{"n_layer": 9, "experts_per_token": 2, "d_expert": 224, "moe_layers": [3, 4, 5, 6, 7, 8], "routed_scale": 1.5, "init_std_router": 0.00727, "lr_router": 0.0035, "vocab_size": 2048, "norm_eps": 1e-05, "beta1": 0.95, "beta2": 0.99, "steps": 4349, "dataset": "wikipedia_en"}
Below are experts of layer 3 (counted from 0) of a mixture-of-experts language model. Rows are named router (the router's row for the expert), gate (a neuron's input weights, with its number), up (a neuron's input weights, with its number) and show model dimensions 0-255. Each number is 500 + 50 x the weight over its row's rms, rounded and kept within 0 to 999. Numbers have three digits each.
Before each expert's rows: "mostly gets" lists some tokens that are sent to it at least half of the time. This comes from a sample of Wikipedia text that the model never trained on.

# expert 121
mostly gets: " part", " Art", " km", " per", "off", "write"
router:506440448546541519557496624497473532520565462533467505564509462496536459429548616510465490505536392498444456470478531551529538392521459422547584494572615536540475651499468544515539540506590530467458593504458551526450503530474548455365494374508463498442491541488483527516498462575433457503574442634519570512482480393570479370518497503547557483419475502434491543505471431501485555463465500548477519552471463456517533565493486417508485573487440439448586486491634437558569460431404513411452400550523481455442472472462554417515545503502556488524493476499513516493524391543480505483527552519508554447445473460535461509529474571528431474576355484531519453412543452541423515551583521461489504502472530476533532495545547468491487513570536466479469440516477526533455484472507506
gate0:512402448493490418495361529534473597500546529495532437526469504555459361462402544560528573548564528485385547535527481522441428504465413441442489477474540627531403486503471507508474469506523530539419503479427469557486503441558465453536510512416458465557575505507478512475568498448578445482405588528531580468552414466495517489494446536433498485381481512574494551445518544534457490511468466503494558481461484533536530474435478516417514436486536405518474410588561503474477443399426557464416574546412492520449554544490535465452535491485497385571483486498456554561437460496600554471540505576504480451477477475521463491557538523521454568443457544460374585472528484499493558512498584534621578492444470483455442522487494470473516429480421541504560480524533494518507503574477582
up0:515526499498584549468481501383535523557556569509460528513440512481466516568478462456486436604486512460514483429548504510475461539484493551505499494527460543480499485522637525477525545553375525511463569503468568538518501438491479592539460454474432499491431471452495460493418585442406428465576470445418611530544502491532520535549486466609553522555496515449520460563505492461426371529450533467474407491520525499597516531573433404481407595518530557468560556488523599507482519582511504455358439564503472403499503550505494553523449544412518477476565498507479451439482539541473475446453524417527555521472542499417560560473531486490492497596549498541509600506461525502517546522504584425509465456633523473510557455407541580573538539559609447457503595495509517479485529436516434

# expert 49
mostly gets: " Val", " Louis", "ñ", " Bel"
router:464432506537576465536492518525468527529545524463448472550488473439561492435582603516452496492455500537373489407596498520495487412499452418496546459503652531518435565578393537492552510525580466444447561464501566444479526514491568482372515323495479503469466466480499503565505518643513550491533445577478526520502444404533534436489497486522476507521478435533506448469517484478554533547487496554526496542483378495548530526505511417464435586542471485426543464439632397533514537398515469488486499533522503473466538481479551465530515508558549519465513508512522506467552464506479537490545493513505481477457433494606489456616513587524390513557368422472463519494531445627452507513614526485545514407449509439472488525502529436472509536546517526513476445478452571476417503517499441
gate0:471529518556587517475513501582566471463537520504545521530508537455565381536486430484513509529436483484530492552467549509451514504493449581474485459516424558460450508546517526501551502523532551464527472491442464551430502537407559456492457487475503475576526464437474436554429553481519487448488470484473475556451404548500429498463408466512500501478513540485450519522534363454375468555484487472629513556482587552430409528442537522433535397613488441472501547509518422515495460488466464498440558431476494589464342414385562552529464487502476434537456497439503513454427506542450528534470524475489490551544569475370517538595580572413449545451418524555514479550481629537537398496460505493605489532438465502552499487469477461523568484514419503523453565562447407572493462536562528
up0:373532415635539525528513473499499504526533522537526537512522544547563428571491485618455509496407573505404486533461593455487416556595379542452463457541423567539465433467522531552587636589517572528525478513510521437495532455542498428440515464466460535568479380446563431493580501574512548446491517479457471527509493528470519480494429536534488401525455504462512483541561466541365542573426548504456554479578525480507530543423532514485477453550540587414461599502521581475458554534489464432441538543482466433479514620409542490540539523546490451516533488488490509403546482494560401549514471469480479489485561488430423454483569471446509504535534506530562445521509527482436562528497495545505506536520453581544533459466506527480440487522589513616532532526582528482505415510532535

# expert 25
mostly gets: " ch", " Ch", "Ch", "ch", "ich", "hy"
router:504462494548536463546447625559431534533508463445430489514520531448556509381556532452457501514414474498356498464524491492470529400507435471472496523503661524525472542535384593458560484573609476479504591453496582490452510550501565448342509400465480476448502494526468548519530511560403431522556504608462520605482509416569555330483490486572502502488501516524523470485503413457474562498458497554603493502488472479518499470489536490486418558485497542452563470527561441496566474450477539432489473553517465492455503437452470493541527541549576460499505601528513654493612464544438524509517508561480456470466488460581495479569528560507425511522457463450464519519557491492464549505515542491516500349424525501541526520521550453459476494542501490524472442504453470466472484439483489
gate0:552494457563435485416440469494479549390522548510524546538577438499544444389526493443582555561562438518586448494475556501544612418480458463444459518508480598460503491570440549492488555512482558528530520425524495516500556528526532452466550533540596529520485542458462545520493469519429447511515454391411580463510398463490461497453515542469520469431520482576502551549502422597511482559392469518600564566527548550503512524449496495509430522520532580503511605586509533590492477429434557505418477556434483508461470484489472520565528473620523450502408488486486505594518448495592513531527541509453502552502520457542526453539605492443514501466525505414572478551482469553564512453473478568532399497456417467490515450390432405435470512492464584474591457605553477511533467497516591
up0:427538454538625489527511492432466540537500400497513426512381571474462481534569524558493499494481554488505545511515516511471384522486430559416411501511469485487542439495558494430516455454503562499492473457518467477477522482596465528492529463473379432542530467383525489470468540498579544402525539500514421454488493495571567405476490511536505549507440514307519422481432511364559541448543502502520472562519560405543394534534445478484421467453572528466558510434506527382498549520562439437498541467500419536544545550439516565509571512451512523515515510500551534473461507455579540461428509450500483561503506529520511465454434512575465455446527541459424469467532504485513490431440558455467567480457541514487473479539555540435485515558484368536511492450452340553464444444545430

# expert 95
mostly gets: " between", "o", "no"
router:498454483523536530525520478525444510540520471462471475569551463441542536457499531506550494505491427489454456446531518506466466389484434446574563524476674616563415611570420550448495519461601461492533541460492556500558493533511566510434473348429485475423529464531460477536471515557500486495601446619545534548486475452529457407498472473480469487477449397481510483444491452460489567465472567584546489566473422496537536457488536372464445589476509542544559483483554422488513527501521484443487442563533459501474563520479541498482581553472509523485461586517507581481522408505459463487518521511538530456382371440637500531502469576530428512521433425482503521451516438460437522515494538495497531429438510508501514512565476425462484591542480473460440424538393504489374449512501487
gate0:536501510519557479501500542413454516465567552537426430494461454527489345520475519472520477523501414532529420464389528473498518516545487439476494513509443525454590510539485532588482533561564612501501530433467545493537525467608595424493478453372623418443502441421398495516472486463457508582490529461547544552465482533582462460488565520431476440493536586517518515590509436472521449490427482516501494496536541509479517484485401619511438532613553430493457510538533509511579494506484527527526557444513473470447561488481544516490526551503462440549424520456659490497449446451500436493570454494468569489567468466508484509576610513512563470487442389483507547498501546435493460577459486470481570521446454379442576433553504493543480478496486482544500500555483466536608558388569525
up0:524496455421488444504459406487537413493565525430505514575495406563506581500548554501455457504572493378425493503551528539568502510466354518440417483482547487575491471510516501485442492475397560516507536446540511457550495483633490673595555500581438492392455403517521551520503657537481564533565437515481548475521502533543541483509490524563535570411442469500483501509531569502559495556530539468525570400484572520549495589538543443522515441438499528464510514426466521609544524495543561437471494500388497557440442586475460452486420436521544516464491473474478489485504455461567649529447492466486464488545537415532505493547500527536515478532498526540489423493527527503524451478487523465515562459491412578495523484429522516489524561395523567555457584457527483468535483568487496